Weights of a small mixture-of-experts language model, trained from scratch on English Wikipedia.
Experts: 32 GeGLU neurons an expert, 8 picks a token, a shared expert of 64 neurons.
Training: a variant of Adam for the experts, 1624M tokens, 12174 steps.
Below are experts of layer 8 (counted from 0) of a mixture-of-experts language model. Rows are named router (the router's row for the expert), gate (a neuron's input weights, with its number), up (a neuron's input weights, with its number), down (a neuron's output weights, with its number) and show model dimensions 280-319. Each number is 128 + 24 x the weight over its row's rms, rounded and kept within 0 to 255. Numbers have three digits each.
After each expert's rows: a language model's description of what the expert responds to. This comes from a sample of Wikipedia text that the model never trained on.

# expert 45
router:099147136127097100114085104091121100115121143116132117132142171104107104118097113140108090120131112089102134121134119144
gate0:111095092136143136111130126114103143127119158175135133148144134090099131127069097102150145113162149152140156124161106117
up0:092092092140146151081106151122115139133121163139145148142152150087135129129079095100122126121179148150181146121154113137
down0:128140090126149189159121105128161118115118134113118150117135093083172148151143099110110157146140120166131119121099151117
gate1:116141125135155104153110132092094127100093142143122118092081135134120093116155158139123123125137080121124145105140124104
up1:152119112137104072130115139133135088104121127170096094115099155088169140111159141129114105131114170130104135119110119123
down1:134121119129138130143123164076114116134127141141089120124092079142115120116143133151143093130085128167128082123101138180
What it handles: Commas, hyphens and digits in bibliographies and ISBNs, such as Liu, B. Wang, ISBN 978-3-7757, with years in parentheses.

# expert 14
router:134136138102124121101119122091086113106102142137131111097149152118106140143120127151097104116115122118108172103176117106
gate0:158133166145117120144144160160121119076103136130095119119140115148136130085129125174139098073137105176133135133154119129
up0:138174139139140130116158135118092140050144100134112157138137112142133161107122127133137092102099140142142129136122106120
down0:146120113151137127136124101125131130076156134123104140117120137128145131161134116098172152131088162145169117130114117087
gate1:127154159104143122148129141156161178119125121118144141101126109136168154163125085128161140106091105132172110087116177178
up1:141104136128142137136131124131146127113153153155134093158154084138152105140090146113149098126144152126147116138134123099
down1:169132103130138159131137115152140181155116136120103145139129142083117092116128166144109109174107160123097096151125130121
What it handles: Career verbs and the prepositions or articles after them in biographies, such as studied, attended, joined the youth academy, majored in.

# expert 9
router:107158139100119131128114071082097074115117135121160100107101144111109115126115116129107133102123120108129140109129107087
gate0:142172168174129132151105137130149097164155116140133117124154118083150132103095132133086096151136095155136130114144128118
up0:116080094079131133091130116126091158083099150115125151130090143148116121150150110108180166112121152105122126121107114123
down0:101131114108129178212075102154116116078134099175126094130117113144140161112126129123125115181111133132080118146142120154
gate1:138138111160150127132091112130113132128132115092115119096139137136197121127172090111182156124120114142149146155117156152
up1:107152148128101110155153110109127171119121132121164152132128045149136136152109142110109123123118114101119128127136147080
down1:133153149110143136143117109123122117132120119091129056144117077142122139093114128155120134135126121148138141119102123112
What it handles: Single digits inside numbers in tables, statute citations, dates and times, such as 13 Vict., 2030 Park, 02:15.

# expert 57
router:107165138081099132100113110129091120103138130134172150086122154118106102124122086153124119106152109087127150114164121102
gate0:100108098155145132122115124137187131089138128122109126108129109126090063088161125112126109141105173095135058111152154117
up0:111131142108135154129115164142053132120142150121139128097162091103151161161074123112133121187113149112120128126103130107
down0:085091121118144111110138139106116119136184152165129114169095144182124186154170149120122113125082113111124141164107118079
gate1:133091123152129123168118145118113192129101164116162116144105144152103156097156169136116171100143162166141145101149125116
up1:111126137143139118198124119130093110122167169158119106086116137107185125155074052132083145092118065171127160142119126146
down1:149131123137145168088137105100135104130141117141143137120138126117128171163081094114145122139102104110083096071109101115
What it handles: Inner pieces of words and names after short starts like Par, P, Am, such as jurisprudence, parallel, Elton, plus broken non-Latin byte pieces.

# expert 11
router:117158163119104117108094130117094121111121122116152111124097155074119118157076084129089120106118119089125158077149100143
gate0:179162110127146107148125160130149162160122098096120131151149101165132147132132178125177107108115143109133174110100118107
up0:141120126123148119110131128139143117150138096101140149098127114154129151126107127150123133141109129153099118107148134127
down0:130112161137159086084144131163119122132153145110138070114139159139131163158158112127131117124172152158131100121084107169
gate1:119129126121119134103135122130138094131138100104143126192118093111088120117116124108138127099148176175126085149106129103
up1:129146110110127160187137114107122153156125149153142120150109143145156110139112119136116108168111109107140116144127128151
down1:157125117109131118137116079164139087080097142137122135099122100134139146111115123135125138131135139132099137083141107087
What it handles: Coordinators and list commas joining words or clauses, such as and, or, &, than, yet, especially "makes and sells", "design, develop, and".

# expert 4
router:113147119132106114125102106138087115102118107108138118107086142105132130160117118113096126103157104109105162108183107116
gate0:118140133152117106127149098103164095095105172170106131151149176136110141149126105114101109086138146155180105185131104097
up0:121128134107134159113102117155103155163175120135127133115147074064155103076140140145158145164114131124072134098123122169
down0:144152092109130148178116119129176105157151105098121151123151141119137095132149126084127160081123165110134131116123063132
gate1:169121126115120101124083157142156141105122156107105113143121133152094168144121128098153123153166138099142070133140133134
up1:085140118140146176124163141129096119150138080136161158115139098123135088117143119171121134136085137139139149121118103131
down1:120160129104112162095117151152140170122144122128107132160125117119129140160159070114139122151163099112113092119180144136
What it handles: Table pipes, parentheses, quotes and line breaks closing table cells, headings and entries, especially album chart rows, medal tables and footballer loan lists.

# expert 56
router:119182142118089089104115116128108136098122117120168078132118147102115107127117098157103115105134095090118130130121084124
gate0:143199131104116151088151102130161151125104116116082117097155140125104138088146148112127080132126110130136091096118123116
up0:175178126149139148127178106153153147141129124082122138111171128153137135115130135130154098116100136113140084093122105106
down0:145150132109167128138121105137159153126150083162102190091157126167132096168134084123103078120149110148104142096172135110
gate1:148121137175136119124083185121160157114131103121138153090155136119132163139159139101141087127096138121167119108170157157
up1:156123114152099108151099145105140122113109118147115143109143150059115120136139145118141138132099138142113138101166143141
down1:130124116143147138094112162118147176128141161111096125139112105137112113122139114135119135137139125109137160104152137118
What it handles: Words such as there, any, all, what, never, plus opening quotes and the ho in somehow, mostly in narrative or opinion passages.

# expert 33
router:099170125100111089100117083099101097112118102125142132109125164090111103134108125131109125084163112098110131121140109107
gate0:138121125114132133132175167138082136154150147110159155122146113131132126185096094144142081148153121141156116114159132107
up0:070198104067155068108140098152100127146137132100130153096107077137108078169127114140105133153126152142113116120160133166
down0:109113127124089170147151082148117128152126100112139138132171116134110130108094138143077154113154146117140108121112111122
gate1:179164120132077120101113119149161148157101143108157113134155117110110085111153126150111130131117124112159109156091135129
up1:103176176129128119099121124156088142120147119117120133116122159144151131106124173140143150136139131164122128111131112088
down1:143116144140129093083167109129105089136138125133161168148124098129146144131083111106135112121125050091149133106122132109
What it handles: Middle syllables of foreign personal and place names, such as Ilaiyaraaja, Earnhardt, Honolulu, Kolokytha, often in sports results lists.

# expert 0
router:099179153127102108128092105134102125108112130130143107123096158096120105141112115152097118122131102105111141091166090102
gate0:102136110105149172147185083076090165142085137131157171125104119127057119105136120089146103092126127114095129130157130144
up0:176152124160147137167150116111095174120085104102104152144098125128075141120160141109150122104120111151121124160190145143
down0:122138129114114136138139118123147189123087140112097117134073150124130130087144143120132126077146143097147102140142154157
gate1:073165109154144148144139105121162144120156090085112118146111167162107169103166153097116137135119138119119126151140160104
up1:102150118127144142107102154138095141133145171163112147128107145103126114113151139128079104126125114124167116177136136117
down1:152167120129143142141081121128101099140122120157114119118102117119161120140132111094160119133138095173156121156098161126
What it handles: Conjunctions, commas and prepositions joining items, such as and, with, alongside, including, plus hyphens in compounds like volunteer-led or service-based.

# expert 16
router:099156125114094107083116114115112105135119110137163120124138160088105107120116104163132133120141125118123152099149099098
gate0:112129141135085096098109114157125074170137142140108104134154120107093096133102119143123158152151118115128071077116137131
up0:160144140134108074103111137172145094161139150113089130136174113145111109124109166154140152141156119129149078086140148116
down0:096139066137123163160147164120103122123141151150136137114134139120064126115109095149103147123138121139110120113136154143
gate1:122139163120143131138108102110136128120127164086104093115164125118129110154070153147119118102129138158131152107160087109
up1:156089118158105121136115156156164164161099156109096142149131129181137100099126160160153156135133109163167134108121116127
down1:111122116152107154138166145140149145149164097150156094143124120144087081120151115107121095133165124100134099088091087120
What it handles: Modals, auxiliaries, pronouns and sentence periods in quoted speech or first-person prose, e.g. you, could, does, may, can, we.

# expert 6
router:104143136069109098112159094103118134117144111125138093124103170110087097125123143121123103122118137129098146107152113122
gate0:122137117114095157102139158069152088114150081104127128156139142083151193115128140121131155075139118135144129132129108127
up0:150095153089154118148118105182096154131109149165117083084130155138110086139123100135099139172153148113089150149090165147
down0:125133054150141113108160112143075102105086163083141132107089152163143161090126109125129177120124151096118124115143102151
gate1:156156138101124190153127124164110154152134129114155151121089112179170166129091153160100116137144120134126140110152139142
up1:149095119127166100093107121170122151128153129103126108076077140157142122125181138193120124142132125092081123122156146179
down1:173153142117126079116111119146187090120125121125171114119134066106144127106122156142118123165104092107188126161096147101
What it handles: Syllable pieces inside romanized Chinese, Korean, Japanese and Vietnamese names, such as Hsien, Meng, Fengchun, Hong Kong, plus accented letters.

# expert 24
router:082134161109116108116106113106097122106135104120151117120121135125092121138085070147110119126124106119109167093141101125
gate0:115119096097101066139141107155137146168119175140113114155104124170111113180115114123100151150178140122136097115095135102
up0:111100123121086121138165111142162130170145129137099150173103137161136130179100117089104144145162137153153085120100141075
down0:101120150144119143151140152127123138138143150101073128138121087125097094163113108128112122122161138125095121133145116132
gate1:121114091086107130151108138115138152110151149119115135144142113147133150123094119105150141092107178095079134108149142120
up1:131140174137107139099122121135116110100122122149144105100114149098132130140169123123085093163140077153118117123150151133
down1:096112132104094150149094119151138147089093131133148109144122112099155134105106157176194116169096165126147125157119142126
What it handles: Table pipes, column headers and verbs in sports or election results sections, such as Pld, Votes, Candidate, Points were awarded, times are.

# expert 27
router:116121119105114121115140115092115106088119144153138104117139159102123123132107092107113124120137102117121161105143131104
gate0:100130164135048111107123116168142133137136146123124172132126131100183136102113155141139145145089139146087152161169125170
up0:122104107118172128146122141093117122108068097136138055124138135147048121153117100152120131123167114130142126094083123085
down0:132122094142096143117162128104152146085117118115129115170096147142134122182106155103159151156105082152110139121160148134
gate1:102117154116175127130076127150127115158124168135111121135135134117171175125089148113117125154135105149203127079127129127
up1:140148139136087119123166127089157118119127103099143135150103118157083108127128147119133147099147138095100116155100119101
down1:123144153144149083119161133110128141102105090119123115115130133143111149129123121119131138141186080123114201123172130151
What it handles: Final pieces and whole first names of people and places at article or list starts, such as Joshua, Marcus, Wespen, Nakashima.

# expert 37
router:114153157083104114112088096090109108104117114134136104124116147104111117157109136152109095094127119125109161068174115103
gate0:110131081116112133110132125113105081126126121122097098110109151108125140140070117105119136124087112115091111120085133150
up0:094139170124148115142154103135091132102123121098145107090128119142128098159130109139103113117177125090161159171122101121
down0:168156126119156123121122141096135177141129144181137174119090126143164105123135115109134155157121111110135097136158120124
gate1:147104095134150160102129095117170116179100164115129127151176159165129154176119114120136092149140093101082131124151122150
up1:121151078116128121169113137152152119141199129152125143154168159124179134138099113112120095102119126128060107160162143100
down1:123109106109160135090138115137119128147129138135114123112107130130156092168123094166129121091111134147102124131117133121
What it handles: Main verbs or words following was/were/is in biographical narration, such as arrested, died, attended, left, appointed, transferred.

# expert 59
router:094131130082091102110123113097128119096091092170140100098119131119118125144114136145136090119104119139111139116136112127
gate0:107113131118115125122118119181117158152129118105129136129079128062125114147107149151129079143108146124132105138140151142
up0:143150137149136148137142134070160100110123123117135117146143100177117151081150118117112171110145104132140128094174121119
down0:156118126132089107118124132119158103116125115132137138108111135116162129075150107133134136086129117100128131181098142190
gate1:089118133162123093164105155130114150077089108114105127139142123150148068107139074159126087129156106112114107119129132117
up1:141152123119135181091134091098135086149166139120191111089106143087083162148092154079111175111118126131134144116134076118
down1:098099099148135113099130164127146136121110160146114090134176133126042092136133148140141144121147177105132150155095127137
What it handles: The V in DVD and V-words like Volume, plus syllable pieces in Japanese and other foreign names, e.g. Yoshi, Nova, yu.

# expert 23
router:086160123116140122124097136113115103127096132132151125109095130115105130172087108116124094131154097092103121110121109135
gate0:143094116130061096112122132106170129147148090178143109081153137133146137108119135116139159095164115093121162128113111168
up0:105125135119164138125144150137095143099103119124097152147118120098112096152106075142090108153103087120078138081152154107
down0:112135178119095155064128134112171149101159094122156143135115133126132077079143163132081122113107146117147155137141138167
gate1:110157144093131122163101133185090155174113098139153122075143168103118108105102105151146104152083114144129110131138118110
up1:133081133133087115086133118100191103087136133122123123168113101144132114140145162130112147075167137088134165125127131139
down1:150142120140063126109135122106174164107107129124099113154144154154131097145166123095126131149066096139107146119159116132
What it handles: Pieces of codes, IDs, country abbreviations and chemical names in data lists, plus "encoded by" in gene stubs, e.g. GBR, COSPAR.

# expert 54
router:133133162110113097107120092110107118087136130109149080094117158098112136132121118127104121108120118093096152110155113093
gate0:151116123127146144142124152136140163151135144099100140128099107153141156117102140129055094144121114111162120144103149091
up0:123137153109127099100137096077138076104134096092123139160182159093123125139159164109127114069117123115145169129117103145
down0:101125168127117078122153088153106161135165109113143122136110128143133175149115143163116129137167157134101158149116126103
gate1:077102119141095121167108121130123141116126171130138089127126069083082135107102115126150146122132113128106100108179133121
up1:155163149106181137124164131110107137161156094120133163101106170163144119150143128138107103127112125144140109149121122143
down1:129162122129108113130151163098165135101152113115146124149105140179124136124154197120128100106095133150111152122128088134
What it handles: Line breaks after section headings and paragraphs, plus first digits of years such as 1086, 1870, 1991.

# expert 28
router:108143135100135108108116103132129119142093136145156108120110141090121131137121123147117140101144112109101152095168114134
gate0:100114112160144118165116119109135128099131099098164128123127102105156149157139148138164156149078133138118124099145103116
up0:115098090184146103172098116131135124122096107098157114124139095125136144143133144144185169128067155144121119106153110118
down0:085122165114179118166103099115139152120102143150130119135132151087118092160105124160147115165175138145132135101127092103
gate1:142107121075108121149140102123137148135078064150149159173117149143098113113143132126114104108143173149088157116146150121
up1:099146125171100134104128149115138125104154148120109074087143124076159117128103118119155129132123091114172095123088106139
down1:147124095067110121179138146129134105136152136117134131112119153116157133105105120133134113151149132120138120108146102103
What it handles: Word-internal pieces and particles in foreign or non-English names and words, e.g. de, von, ibn, del, der, gli.

# expert 46
router:098160155122107113124127123105109142106128123126134116093092145112117119146106099133090111109132133111114158124140104100
gate0:102129132107162119105157160116150112085170155168150117165141146143115122116134117101125129108132111125158126105169154129
up0:117145126104158119105150144118158131087134148181158117113137127130113146140146120119131117113131117134161121103108143119
down0:117124144100144105097131121139173070181109117119110121159131143139111089111153168100160118161099127160095140105170111132
gate1:171146127115129144096113162099145140160131088129172133147131136163160106094173129136107082139135169138133149167088160139
up1:156150132117121124088093183126162150157146098129165143138123141145144137085166123146110097155143172140160134180105151141
down1:088143139089142104121132134145167182150142089136150148124134123125091112159120139155126143182134139123129083107125128117
What it handles: Main verbs and auxiliaries right after a sentence subject in descriptive history, e.g. was, were, is established, consists, remained, worked.

# expert 48
router:116155164122104116105103086113085143108116102131160121118136114090134089151125105124127125102123117074130144102138107109
gate0:137088108126131093095126148105133127112116136151168154104090141161169142097138131136140125143103145141134139111138152183
up0:158136145091154097185112130141125111123093172080130109089114138125128104100126158155130085131135147113113145136133079114
down0:106120132149131144100152145166134108181136119127104148157163173149097128120133109103168132112129114141130122113136091118
gate1:079099142130101178138127114130148118133142151122119138126124129135126177123128151141133105135133124132136136164112101123
up1:152102152136071162136147143123128096125121205121113134104121118144123202116109126118138110154102091159103143149121105162
down1:117118109164143120110122081092107130086112095144160132122129134125116108168155122121143144140114117187123133093108114147
What it handles: Words inside sports team, league, arena and newspaper names, such as Dallas, Premier, All-Star, Chicago Sun-Times, Columbus Crew.

# expert 55
router:106144140104109123094118116107109108118116099117150100112137111118114135157087144131109110103124128125108135118156103098
gate0:117121126143121127157112121117144113082155098144166092130112155159122110107130143085118096102133120126157115137127071149
up0:160114134104130128135133113137140104083145105137155106135104131154134135116165147098141103112123135130157088138118108128
down0:118112112131123176139107149146083192149126137148145166152103089059160101132136172156111116102112163140167154137122150139
gate1:100148105109121120115110113102121149092129127110138113122167129168147105164122113086118127146129136141150079159104125112
up1:115134105120116117140130098096148145120132125132130139144168126158163108139134125102126134139144121138152084168110139092
down1:168162145103128134110131124107092116109118075125118147093109170129126099076127115131163162144118119089165157114132135153
What it handles: Digits, spaces and at in dates, times and sports result tables, like 7 February, 18–25, November 18 at Rice.

# expert 61
router:098156142103112096105096118113109116124125124119160112127103152106121096145147070157100130098144133084117138104121122130
gate0:148107115077160100117157137156104147139101115088177120145116103134102128137112112129134093141119088141109135141115008140
up0:140108157145164087136154130162103139151097169082148131134081112157106131122144140154163087126115094173124144138102047125
down0:142169064158104142115181176090146109129119113128121051126147107138124107129088155163126141118125139138105124145167107125
gate1:150130131094136134134129120126155139129131102090162131103134118119123119133137114160167147148157119098120165141167151178
up1:139122128096167137129144109135167132145140109143155170132131121115166162125143097148161143123157162123123127137150120175
down1:145125137136111124150120127164164162123111135120166117163132084157131088137119142127137135111130103121147156138166129111
What it handles: Word pieces right after prefixes re-, in-, con-, ex-, such as incre-d-ible, rein-ven-tion, unin-ter-rupted, re-work-ed.

# expert 51
router:119183161097107127110111109129114105110138111146105127082136172133137133140119082138109117088170106105105169142139104115
gate0:093116106147156143112141162129108147133112103091150120120094085151142102139103147139098116160095138131105167115140173134
up0:129139094143146143158149178140095128150109115113171141107115112149155133174132133121109115180096134135120160120176184164
down0:085138078150124104150142126134123138143089135106161112149118111156107093097111160120155143152101077143093084151122080118
gate1:091103154138133121127070113179129110124150124124110072158139166118086108088121107145138122137132150132105137131130160135
up1:099156124122105120152122111129142113136090092124148149107124140147133123105106158086133123168134190093145123113156117148
down1:104134144106141136104118113148116157110140126112168077108161163110196144149103097126088137138131115104123100098161157119
What it handles: Inner pieces after consonant clusters like mp, mb, cu, such as temperate, Pompidou, Wissembourg, intercollegiate, bankruptcy.

# expert 13
router:110161139120122113093121118104109124090088136119154094090130167114136122140115139111095130106155122102129163121150116135
gate0:116209124163127149121144131146120132135126110120118171148128098139106145109125144118102150088152151173145126141164137139
up0:125089152119099111153115146087152125132135153133136071118107148125158116111152114140172102168106093098093115095107110093
down0:125092137097120122135180112168114148097112150170134137152144151146130091111131144167100108140188137135137154130121104131
gate1:094150112153180151151134126128137137166161133135144192164124158136127187133171152123115103128147081152102131100123151103
up1:155132127137125135091129130119141121134095114111156084154119053100159117114103135089127125086117155097160112149146106118
down1:134135134137130109137094171105145150133142076190143147125166146140164120079135116086130148073157085109158065091135122123
What it handles: Opening letters of country and region names (Slovenia, Piedmont, Nicaragua), and commas and brackets around them in birthplaces and nationality codes.

# expert 41
router:112132193113140109104144075118103108090121113166152103110094125090126089142129146105128126094141113101124162112164089070
gate0:121124112109130129115162135089159159144127102146124134121134138146113138143114108137133121182102159124095103138114105164
up0:135131111122110092125105134178096115107120149124140091141134116108139104119157116135103094082137118128126176141165146104
down0:123107119101137147133158151153050102140114087134159119134134131109105114114134064113100127097158141128117094084132116117
gate1:109116156143117136135107139167144106088092155124138087116135161120127123134074119136122108101125143122099151137104083112
up1:146113158146146119127123138137117139119151127129101123110110163137153152140093152126123122093124108092100135138100123094
down1:084120142128096151116102114076195192112132133122115135142117106107075143101109145132158133107143103122134136111094131105
What it handles: Middle syllables of foreign place and proper names, often after ca or ga, e.g. Pascagoula, Maccabi, cavalry, Giddaluru.

# expert 52
router:116135134110112120089144092089099120084109121117160115095127161120097089134128152112107118092118117112124140130131123121
gate0:084138102106153082092117124141101167137127125119183134131097162131152148082136128129132139111097115137130134090156132104
up0:119094116129125094106149160106115164110117116108135126101096130165132149080162184118138137091087127168176121116135129142
down0:115144140161091140133131140139133063167127123170145153095155107136125103117102120101147136141111154137133104138135142137
gate1:148087103152137103163118112130149118185159124155115102167139126165163140146119148116139126120162152130163148148122117138
up1:110136114105129133109130093110129138118106107079157156096080154142116061136167169148104134094096116117097139112117101112
down1:116073105148133103151109112128133125196153144149112118183104145150140124135092087137120119108138148124134168097098125134
What it handles: First piece of a person's surname opening a clause, mostly sports biographies, e.g. Tr(yon), Good(son), McKe(nzie), Han(k).

# expert 5
router:108166161137088143091123095093113110138110122127143098121090137124122109167095135116140118086099128105111160115167119133
gate0:152092126129125157120140158138116111162137153110122100090134134129143118136130154130143156119167092149131116064120117148
up0:102144158097130096143097097119142157101119112156153145156141122118113129102151106127088118154124155092136129189157127118
down0:126138181122132099127112176114160126170154128156108129095126149123124130130141096119123130149133129118099128115163130145
gate1:087110141135172139130077121109112097120167144133117156114106122134125112157155127123145142093140125150121085106102103130
up1:150108127160113172104117150100150087086128080105088141119145139143113164176076127090115104145109092129103169129140127171
down1:107077116128075167140146140100109116156160151110110058134131165131143112137112136151126134162148163155114101124098141126
What it handles: Table cells, pipes and score digits in sports results tables, plus band-role and racing words like bass, guitar, line-up, pole position.

# expert 62
router:109191159102105126093136111105116127111104132167180123104102158118123138134092142123114108106129132099117148087171097105
gate0:078120076102139186130100101132122103112123109144160155107119086111134164123134100100163151111170136151093124121112116163
up0:170118183132090126148167132140107172115166174123083112123109187117136089143080128141101096132103111124116117128149143100
down0:087159148123132116131130138139124151134097149169168127084115106167148149117121118110131117107123105105153100151138142125
gate1:115117126148161068155113129133119103123103151137156150111140104120139140153159077185153092121124090144143119111103134082
up1:117113084097146095168145154120136131112124141131135125138094091133169145117129050156137089124128090173159080111065150149
down1:122105150117117100137128142136134142134150111143146139109071096158133104154145147157119126107157115108165136143151116165
What it handles: Prefixes and modifiers for periods or degrees, such as mid-1958, late in the quarter, early, pre-, non-, un-, and the 9 in 19xx years.

# expert 25
router:090164143121120120082103125128096082084130121148124096106114119087129108135117106147132109124145115092095129134117135129
gate0:171111098114126090164146122157125117104084152182142105111176138113120129073106154105109130140112144111155128161173139171
up0:170116087136126111161142135170114121104103164153151109101141126124143168099078136125117115145113113101166119152161138187
down0:108089139131135121135138147145151132117103144145077114135171133136130158151129144145111120119143172128155136102136122130
gate1:144097127128124122121142109105066173125065125140137099153084137124085143099128131096136125127136105120133115128179092123
up1:120153124107092138125128140136176117139164151164130139108160139109154132147116101153098129092100162160109160137060155120
down1:111080148096116122101157094104102146111106095118110142108099162132078102123170093161127082097185108109095099123098147127
What it handles: Pipes, colons, semicolons and line breaks in tables and infobox fields, such as External IDs: OMIM, Density:, RIAA: Gold; BPI:.

# expert 38
router:113166123091128127127113094104107112123146116112158109092091154104124146160063081160132110114135117119109135084107119116
gate0:091172119098109096148163145135124104127130142133089132148140145110112148101124140131124121140104124102122133110107194132
up0:070104143144157157119080112150095140123104093131130115133132145135132089129118120153106146131146127124108111145138122129
down0:148145146117130101142107150110134168145146161110160139102104109117155156153097121148102106135123153134197162120108115104
gate1:170113138166130117106112150111137119121164155100121110088170119126138166104121167145169137143110119131181118105128129117
up1:137093092143147148144121112132125109143109080137115138140157112125145126202123152121178106097161105106106102171136104089
down1:124126137097141120110159152130154133091135151154132170133110147129145172118161072113120106169138108138128111122146123125
What it handles: Nouns and adjectives following the or a possessive in fixed phrases before of or a comma, such as exception, addition, beginning, 3rd place.

# expert 8
router:117157155088133132095116142129106122117128123162136088094116140113141109160099082115107124079137136099101125113146110117
gate0:112113129127137136151084150165119133137121151094115180142168082114146141120110132124163137122095108134088114101154088108
up0:105132146127116133117113125115096112163102085150112112113137160059140135133170100134152093144067129132125143116129139116
down0:184117132167163126180144161126143167121106130143095154134142118144136188153152135112087111125139114063137126105144128119
gate1:110096129108130128180134124106151138163134147125139182116164125120161117173101122096106166128113136103129116106143081105
up1:089129110114127134086116127179118133100130120132159089152108123128127100125093137144134128121150140135146186168104179134
down1:182134163146166155144126123141099131109157110117143058100100177113158122094132135134144113134133122126098147128178128139
What it handles: Articles and prepositions opening time or event phrases in biographies and release histories, such as released on 30 August, within weeks, the next day.

# expert 47
router:114141146096103092116104104110129146131149129140142130131118148098134124169095062116100125099139114087112176119133096148
gate0:087110097124093142142115190146118110121130156159143123143117128135127132076168120135106147098160097078185112160143112155
up0:155139159109153107104124086130132122144132108132116133118165137108140117096120121128144139152150157142082112106122159115
down0:144169126099143092100125115177084112114123142132132094167123161145090110163168159112115126135142095123101112154135138135
gate1:111138098169146150116137099140152157144158112125104109130141100116137157129148131131135129124129152142139082139122133124
up1:140130131136129122097141140143106103117117102165143140116139116116118115117084106110153138099121117121124160148139130126
down1:113140137120106133100165164111164132126119202097115133147133156118121131080115147107087118148126124142143184155124105100
What it handles: Word-final suffix pieces such as ing, ation, ity, ism, ology, ist, ial, as in visiting, violation, differential.

# expert 58
router:094154146092119132094128113098115128135125132107153123108117137112124116136116139151133138073116149138131161095145099108
gate0:150166113100100159124130150130133115119115125133157111104134109081129116125165132147099113081139126099142115128126198144
up0:075108170169127108122138122096151085123128161092156120113091145179136130137134092106146110149106135166115138098128084092
down0:128109103140106157114134126158122125128156097139115165119133132177148153164126134153158156139095161141147117140181142112
gate1:166133124142083156103132162130143158154169159135106156136111110125111095089161079131124157117075122137132082129092141164
up1:114114126090142135113091138143153156111130101121114112118120135077145072116157126137145140137163096105143114137093142126
down1:131168090103154082132159143122108125179148173180113170157133108126172099163144141156153110135095106108109122111104080105
What it handles: Words in sports season and match reports, e.g. finished, won, second, first, in play, in succession, home run.

# expert 35
router:092148154111118130133147105110103140114108128129149108101081165117110116157093081117123132113145132074111163081129099127
gate0:137177119152107097121118149140150118123122129108174131146105124123111119126121096113133095149142128151162150114122156146
up0:147115165124137119132118126119095067117132148153129099115132139110157120127135153152118146095113134131059141124126087107
down0:133108118124129127118137138130140150126133098152076123139092134127119114141092120136102126100125103119125156125129121168
gate1:085091131111122164131099090114104119136126158138153144165125126151153108116138091126128151157147129126139120178130086146
up1:103139139144143128109168141079123104110126118143111121102148168112119119146115157114139115105117128131088147107121126115
down1:096155157176137141116119122144127131105088130113131116101139129138211108136122145109099122126089131090156130099124127079
What it handles: Adjectives and word endings for institutions and places, such as national, local, Royal, British, political, and municipal or Papal States.

# expert 53
router:104130175113104112105114116109101105101109109109132129119131126087130110150119134128103101132114117108080131104142108108
gate0:160131115103115101132118101144134162137094124137087114121154134179114139124128131146142096111101053136121117113190099157
up0:151128168152117109135113111135112143145117131136115150131159129108135183099150132117092073127123110094143140153171105151
down0:138154140101144124133158116103093122141102118151139124153130077147152181102162113116163125144131168173134109136130144149
gate1:141102116089117136108176135106127139077122162153109131115168127091137075131154130122130123132106121161108114132103113131
up1:164125159085156145149142138136124140058118157121111108114139127137135092143123128126140114122105087149109157130123116110
down1:128141104137141112149103119139140155149135133135085169140091105137101161116097112155088138120127111126102134134118110177
What it handles: Spaces, decimal points and digits in census demographics and election tables, e.g. median income, 0.26% African American, household counts.

# expert 50
router:114172160078107121096112106118098115134126133138162113116091156113140107152122119134105143123161104095119130122161099114
gate0:159150153122107125129101161124133134122136099163103130126135118159120164150129115148097122149115063102148144163205151152
up0:096097155151113087109125094136111127122134156123129128084110146091133104135134165125140143142107155146116120098100110115
down0:120144148134138099151147123138126113094086143126135131130153084109108147116154120123114115109127094088102152112172137083
gate1:109127108090112166071144116117138137160136152126117124114103106113128106094115113173101112066141170139081139155099140120
up1:111113123107132156063148115125111117151126137130117134108150130157129127113149144162093098096150133122102150181115136122
down1:151118133139138108109142139135114109174137133134110137153133106156140149130142115139088165099079182105100124116129120119
What it handles: Ordinary nouns and word pieces after an article, often before of, such as subject of debate, part, foundation, matter of, than-k.

# expert 2
router:087156146108094090121142103115111126087122105152166134122107150128105107138132104102093124103146122100106152096167095101
gate0:114101137100125163121180133086132073114141141124109093151147128114150134112124093121141142119119144109121091137104141121
up0:089098140110127139109124146140163126156127141125096149157168174093152164115115135149149119121160136159155112153101115086
down0:130103094124134165122103135087146116139149113115116138143106111155111084085170120082173129105086119131113160208163114134
gate1:133109113170125144152160143123133108114171135146092129138146120172128139163086139170108111069130092163138148112160087145
up1:101156130113135154106125135129110130127088135123145115119110138096130103127165123131113174162124153091108117121134153100
down1:175158126139118130082107132084167147120081081144140124126117135092073127134140122135134154126155117080137089115096163086
What it handles: Prepositions and conjunctions introducing a complement or clause after a noun, verb or adjective, such as as to, perception that, convicted of.

# expert 44
router:111154159122126118108130095113111094089130125151137101126151139109121108128083094149115128105134103120117131081147094114
gate0:111136087137146151093088145145152157117091135113135175140116167139181101126134102166107111138137134124130121131085117091
up0:130096167147104131129149128104121111135149116086132072145156132145121139105125106090163132123159120126140103140144106121
down0:096145116063125095132120107103128083112133109156136100097128140131127163135124122110117079148144147115105108112150168134
gate1:074115147135122145122144125178075157130141107108123134115115098148159156116127198121109107113097139139139135126168118116
up1:084122140147146157107114130182088138162175112106154147132139098144190150115136174092125111106133160152116120144157088107
down1:125094126134185096097129116148124130117126145114182109131100121170140118162114108143133072086146161112150127103147146116
What it handles: The indefinite articles a and an after is, as, was or into, such as adapted into an anime, known as a heel, another.